python train.py --d_shared_expert=0 --moe_layers=[1, 3, 5, 7, 9, 11, 13, 15, 17, 19] --normalize_top_k=true --balance_loss=0.000323 --n_groups=4 --vocab_size=6707 --norm_eps=1e-05 --qk_norm=false --init_std_qkv=0.0163 --final_lr_fraction=0.0 --seq_len=1024
Below are experts of layer 11 (counted from 0) of a mixture-of-experts language model. Rows are named router (the router's row for the expert), down (a neuron's output weights, with its number) and show model dimensions 256-383. Each number is 200 + 30 x the weight over its row's rms, rounded and kept within 0 to 999.
After each expert's rows: "raises" lists some tokens whose logits its average output raises strongly, later layers aside. This comes from a sample of Wikipedia text that the model never trained on.

# expert 14
router,226,249,222,236,226,206,211,243,206,153,162,245,178,199,207,230,186,204,232,161,218,202,161,183,148,169,138,239,224,199,243,168,167,230,196,169,177,206,219,208,215,229,142,176,220,221,212,223,162,177,235,218,226,231,215,188,178,253,159,190,192,182,183,191,189,222,147,177,193,165,215,178,166,207,211,187,218,207,197,178,254,185,224,218,212,211,197,179,209,241,199,230,232,214,198,221,206,174,198,199,217,205,240,257,201,190,226,146,214,232,175,173,197,266,190,207,256,189,218,169,184,251,151,258,164,155,223,156
down0,187,172,229,212,226,156,206,198,188,226,213,194,224,172,240,196,141,183,189,241,258,229,185,189,142,203,201,186,237,210,190,169,216,189,226,210,169,177,252,167,201,211,162,188,194,224,194,225,214,164,236,214,184,180,235,204,222,208,189,204,235,246,190,196,142,209,176,146,163,184,160,210,195,207,197,185,165,183,158,167,196,208,129,195,230,192,228,204,207,185,200,190,197,201,201,170,223,167,259,219,183,170,160,234,162,264,160,252,205,229,187,218,216,219,211,210,222,165,211,176,210,197,191,220,231,177,210,197
down1,195,188,195,172,178,155,132,187,168,198,226,178,206,175,168,236,169,169,212,203,224,226,180,256,243,238,201,180,182,223,156,169,187,270,163,223,210,184,206,199,137,207,159,224,234,173,202,212,215,194,203,191,152,190,169,176,176,191,169,154,226,162,228,207,179,185,216,200,231,213,208,169,184,216,209,235,171,246,193,159,200,161,243,150,209,227,232,263,173,196,222,266,229,179,201,207,220,236,207,192,174,180,216,201,169,175,233,221,222,248,252,204,191,167,221,193,225,174,217,151,203,207,193,232,180,195,162,231
down2,182,201,204,179,203,235,210,216,185,143,171,219,255,212,167,274,220,166,186,195,238,178,269,233,218,171,159,180,146,185,184,205,256,146,246,172,186,169,181,135,205,223,236,170,213,194,213,193,220,182,170,173,154,213,153,227,255,232,228,180,172,249,242,190,207,188,178,207,185,194,222,210,182,190,155,209,210,169,116,209,244,240,201,206,250,150,193,225,198,213,163,167,252,198,197,209,204,146,170,182,218,210,195,195,190,218,248,183,148,173,186,217,208,223,160,166,220,132,220,188,154,164,175,227,267,210,168,159
raises: " ", " (", "\n", "==="

# expert 11
router,241,217,212,205,138,198,212,250,204,198,162,206,225,157,241,246,205,252,189,140,168,194,198,233,167,237,234,226,188,204,205,153,185,233,206,208,210,186,217,192,258,174,163,182,134,196,210,212,218,239,168,208,153,210,177,182,188,184,250,164,247,211,196,159,171,163,205,187,186,222,172,178,187,245,193,203,168,193,180,225,185,233,250,173,155,211,169,162,195,202,152,257,173,188,177,159,182,206,246,174,227,206,218,144,175,172,197,201,178,152,154,177,189,193,219,233,201,199,234,215,222,229,201,192,235,231,213,175
down46,199,231,208,160,175,167,216,211,176,203,232,203,205,203,232,198,188,193,225,200,260,227,218,219,203,203,182,154,251,194,216,181,162,258,226,226,183,193,236,177,255,170,167,195,227,245,181,241,176,240,217,180,192,189,144,192,181,241,232,216,201,235,250,196,225,243,124,208,225,201,181,209,156,238,190,222,189,255,188,174,242,245,183,191,211,132,186,224,197,222,165,169,187,184,209,196,192,170,183,135,192,243,230,183,221,152,197,171,222,175,165,156,178,208,207,210,168,193,215,174,227,195,191,217,112,177,199,226
down47,156,168,138,230,227,157,198,160,201,210,203,188,177,204,237,214,181,212,174,193,231,216,201,268,192,214,261,223,215,140,187,180,179,195,245,171,205,188,240,153,193,182,185,221,247,258,164,300,183,218,159,198,183,167,197,229,160,192,200,185,224,206,185,224,209,238,199,177,207,194,163,200,252,158,256,170,212,215,163,219,204,207,223,182,283,176,157,238,195,170,155,229,190,247,199,171,207,260,136,166,204,203,231,137,223,185,162,268,182,229,222,184,223,173,203,257,229,215,190,245,139,189,186,179,217,195,202,238
down48,198,216,218,176,234,204,173,185,226,170,172,170,214,253,217,162,196,217,167,206,198,232,168,153,211,222,125,191,196,203,169,226,198,185,177,138,211,195,242,214,170,219,226,210,178,190,171,247,258,167,222,159,161,177,210,168,238,197,218,193,185,175,217,192,202,280,178,210,193,222,204,180,218,178,157,153,179,222,185,172,207,189,206,161,168,205,160,205,183,210,164,213,181,253,220,222,148,215,187,133,147,173,228,177,194,209,196,216,212,196,201,180,202,176,232,213,150,182,215,263,208,225,228,304,171,160,174,221
raises: "2", "1", " (", "'", ".", ":"

# expert 7
router,207,245,228,224,211,210,217,187,187,215,161,184,176,152,183,245,195,266,201,181,209,168,167,199,171,199,175,185,172,180,176,255,226,166,216,191,162,209,226,208,242,172,173,177,219,165,176,165,224,198,141,195,166,213,213,220,236,245,218,229,206,154,204,170,152,200,195,183,145,200,200,142,170,248,233,181,225,245,221,183,210,233,234,230,183,233,160,165,187,208,242,231,192,198,232,175,179,209,185,151,232,160,215,179,150,173,228,214,219,234,197,181,222,195,186,207,172,208,222,190,182,236,203,145,188,210,171,187
down17,199,184,244,211,213,184,208,235,148,243,195,200,232,185,229,205,162,191,188,206,160,252,216,160,225,200,219,224,222,173,229,148,197,162,236,174,151,203,203,197,199,207,203,221,219,231,225,168,212,180,201,205,216,138,155,196,187,207,164,209,186,186,151,196,252,200,183,178,167,164,190,189,203,206,190,165,229,187,162,249,214,223,189,265,141,192,260,177,159,191,205,203,196,256,185,197,286,246,206,222,179,213,240,161,200,199,176,241,205,205,179,238,248,250,183,268,138,206,196,209,173,198,142,145,292,196,244,198
down18,204,186,190,198,187,217,212,226,194,218,151,176,225,260,203,219,245,232,248,195,183,181,192,172,224,234,191,198,193,216,175,252,226,221,197,166,206,260,174,204,203,233,231,249,227,162,195,235,195,173,211,182,202,188,219,214,180,232,238,201,210,202,195,226,216,226,203,198,246,199,146,250,200,248,223,212,202,144,218,180,250,305,187,175,176,179,213,201,215,200,213,163,149,169,195,180,196,193,172,161,216,170,251,188,191,225,187,209,189,135,205,168,132,243,213,230,181,272,184,222,213,202,193,223,170,226,186,181
down19,229,204,166,195,213,210,208,233,192,195,180,178,166,149,182,208,221,223,217,198,208,166,179,188,160,175,234,229,186,196,237,209,204,152,210,251,163,210,179,183,222,176,189,199,160,199,151,183,207,201,175,212,208,201,164,224,196,182,204,178,204,209,195,180,210,256,170,223,207,169,185,186,256,176,176,218,204,201,260,210,133,230,191,195,208,216,210,223,154,201,128,216,193,211,172,180,213,221,191,160,148,191,217,204,156,263,181,196,265,203,190,202,156,196,212,240,187,195,165,206,204,221,153,258,160,189,199,215
raises: " a", "-", " +"

# expert 5
router,212,234,136,212,188,178,263,172,209,181,158,188,191,161,178,254,209,216,239,227,221,207,177,209,177,151,186,258,236,204,194,172,224,179,203,169,188,168,197,226,192,212,177,173,146,267,168,221,170,169,171,191,213,236,252,194,196,237,160,187,198,146,153,160,163,192,216,165,192,248,198,202,188,211,211,169,128,218,209,224,217,252,227,206,225,181,154,141,246,167,198,209,206,245,217,181,229,209,166,199,232,188,181,244,186,142,205,162,178,206,190,149,201,215,193,179,256,150,104,171,237,207,200,192,158,182,176,235
down0,207,172,225,268,212,202,177,212,221,175,177,202,187,162,172,232,203,220,195,209,227,186,280,178,209,197,181,186,209,247,213,186,195,162,179,215,244,178,151,235,221,215,208,252,206,178,174,194,194,247,219,198,193,186,180,150,172,161,189,164,198,193,195,161,212,215,180,206,202,257,177,180,218,221,181,230,185,201,108,220,219,191,169,167,226,240,164,157,259,239,171,189,244,212,202,205,252,137,161,199,188,178,180,212,194,197,168,262,206,189,205,214,235,186,188,157,214,148,187,178,172,206,205,242,194,216,181,179
down1,204,170,171,186,242,193,187,158,187,209,225,214,239,236,248,222,191,188,197,203,217,207,225,189,222,192,156,211,130,181,175,221,156,185,202,211,183,213,197,156,240,178,160,192,130,193,209,152,172,247,209,228,190,196,142,190,217,199,249,248,200,185,179,158,174,195,211,228,178,224,153,202,182,177,208,190,229,254,190,176,209,159,168,165,215,216,214,138,212,184,165,212,186,182,233,255,252,170,142,206,200,234,185,191,174,256,184,268,173,170,195,257,177,162,187,259,159,196,169,234,190,160,193,206,197,206,219,206
down2,189,218,283,243,188,200,248,178,149,240,200,158,196,191,203,206,200,161,199,240,188,177,179,173,200,234,176,242,245,216,158,192,227,287,189,230,189,212,198,182,195,140,219,223,209,206,168,205,215,169,187,178,202,178,176,219,211,192,217,233,213,192,202,163,187,229,152,239,226,214,184,237,220,234,180,187,220,224,210,212,227,173,224,215,211,227,229,234,128,226,215,166,210,204,189,209,183,281,180,159,203,176,188,195,272,232,184,188,156,194,155,199,184,220,236,161,211,212,220,242,130,216,169,180,217,204,200,195
raises: "ara", "ter", "igned"

# expert 6
router,229,201,120,166,208,193,193,201,204,200,213,261,197,214,172,201,219,172,174,166,182,181,149,143,233,209,136,203,190,171,204,204,204,248,160,198,142,168,166,218,245,199,124,144,142,182,162,214,173,242,195,222,224,227,230,155,174,194,202,215,225,198,215,209,139,201,261,180,146,179,129,156,229,182,220,190,202,176,211,230,233,185,151,195,235,208,183,168,257,189,187,253,157,138,222,182,196,172,177,211,236,219,166,158,168,207,200,194,180,218,155,161,134,239,154,184,262,178,216,186,242,218,215,269,174,188,176,210
down0,184,192,199,216,236,234,247,208,191,216,269,241,172,218,129,172,220,168,193,196,182,231,195,197,169,175,191,195,212,188,205,201,147,223,249,199,192,215,178,209,134,227,230,144,185,189,143,211,195,147,201,219,236,177,195,180,134,144,255,173,205,224,182,274,227,186,264,203,175,173,227,225,213,186,161,158,172,216,231,151,189,240,199,178,154,248,240,231,191,169,241,231,218,212,174,170,227,191,199,234,187,251,169,198,185,284,177,211,199,228,211,203,211,241,245,192,223,199,242,240,207,147,221,199,203,204,193,229
down1,155,197,227,212,210,275,154,180,192,186,209,228,222,176,204,203,167,227,209,202,191,217,196,205,219,143,239,208,254,196,237,161,247,225,195,253,202,216,232,180,207,227,226,224,220,255,172,231,209,201,161,184,196,165,183,198,221,147,198,181,203,224,182,243,155,229,231,218,194,184,226,236,206,250,206,178,210,205,205,159,187,143,182,243,158,233,238,191,200,226,234,227,154,209,189,166,211,130,201,234,262,184,155,173,237,227,240,156,218,154,158,228,206,164,173,189,162,194,213,198,200,145,147,227,255,174,218,203
down2,181,210,206,197,148,243,228,168,206,188,167,248,213,181,136,237,243,176,225,203,212,171,182,231,263,187,226,178,245,168,221,273,216,175,194,224,232,191,230,166,204,135,194,207,206,167,128,177,197,227,161,192,189,227,222,267,223,223,174,191,220,178,198,187,204,182,269,201,235,219,221,177,214,192,242,216,209,201,178,228,223,213,179,221,159,158,232,191,267,145,196,168,223,178,190,185,223,217,197,202,254,175,161,250,199,209,253,150,210,232,165,221,140,161,197,230,159,184,221,194,188,212,171,236,203,156,204,167
raises: "\n", "After", "-", "The", "===", "In"

# expert 2
router,194,242,176,148,149,146,243,199,177,217,214,174,159,154,203,249,195,234,166,177,177,164,239,215,196,208,221,256,244,171,254,286,184,228,180,161,170,219,195,231,178,189,198,174,182,228,243,221,198,184,227,236,168,177,169,210,226,192,217,180,179,160,174,179,183,260,215,150,167,141,176,170,239,275,238,215,156,177,254,230,175,184,269,220,200,252,174,214,217,233,170,250,161,250,195,172,202,179,229,227,161,215,197,180,178,160,174,224,224,181,212,221,206,213,211,257,243,219,208,169,199,227,186,198,210,238,198,180
down0,186,256,169,219,183,158,208,212,165,202,195,202,224,157,245,209,233,199,152,220,226,147,223,175,201,214,137,227,203,224,192,196,165,214,240,212,238,197,214,205,164,252,182,182,243,205,212,216,138,258,248,142,181,203,203,203,260,191,233,221,259,187,258,214,192,175,227,250,169,181,131,190,279,150,170,223,192,249,211,195,191,124,167,206,231,184,160,222,172,178,171,192,174,171,236,223,201,161,232,228,176,217,204,198,240,241,204,204,229,161,215,236,192,181,210,169,176,174,213,233,238,173,186,193,146,197,201,221
down1,132,238,250,202,255,165,187,193,195,228,163,237,223,169,197,204,224,220,267,217,233,213,200,189,170,195,211,213,215,208,197,207,192,209,162,190,220,211,247,178,195,207,182,229,215,226,213,234,161,184,176,201,233,248,145,184,179,188,175,214,178,197,237,230,230,231,199,209,201,166,201,183,164,139,223,188,211,117,219,188,179,196,252,146,218,241,209,254,195,260,129,241,200,263,210,173,175,174,211,194,155,136,221,245,158,218,247,180,107,136,206,210,218,224,176,167,216,187,188,168,163,156,208,219,201,200,171,262
down2,184,249,177,196,212,244,181,161,215,177,186,208,156,227,242,192,178,249,197,161,171,228,214,164,195,204,220,213,227,213,220,199,210,229,257,195,129,194,232,185,285,237,195,216,195,223,142,220,284,185,178,209,227,188,185,184,202,222,224,235,243,181,186,154,233,178,178,173,180,174,227,172,208,174,220,254,209,213,233,185,179,167,257,183,235,188,204,253,194,130,158,250,231,188,130,184,213,155,170,192,151,166,196,176,192,197,257,223,193,154,204,187,247,167,212,179,168,254,200,148,197,178,248,198,229,184,186,175
raises: "=", "Scientific", "|", "===", " |", "-"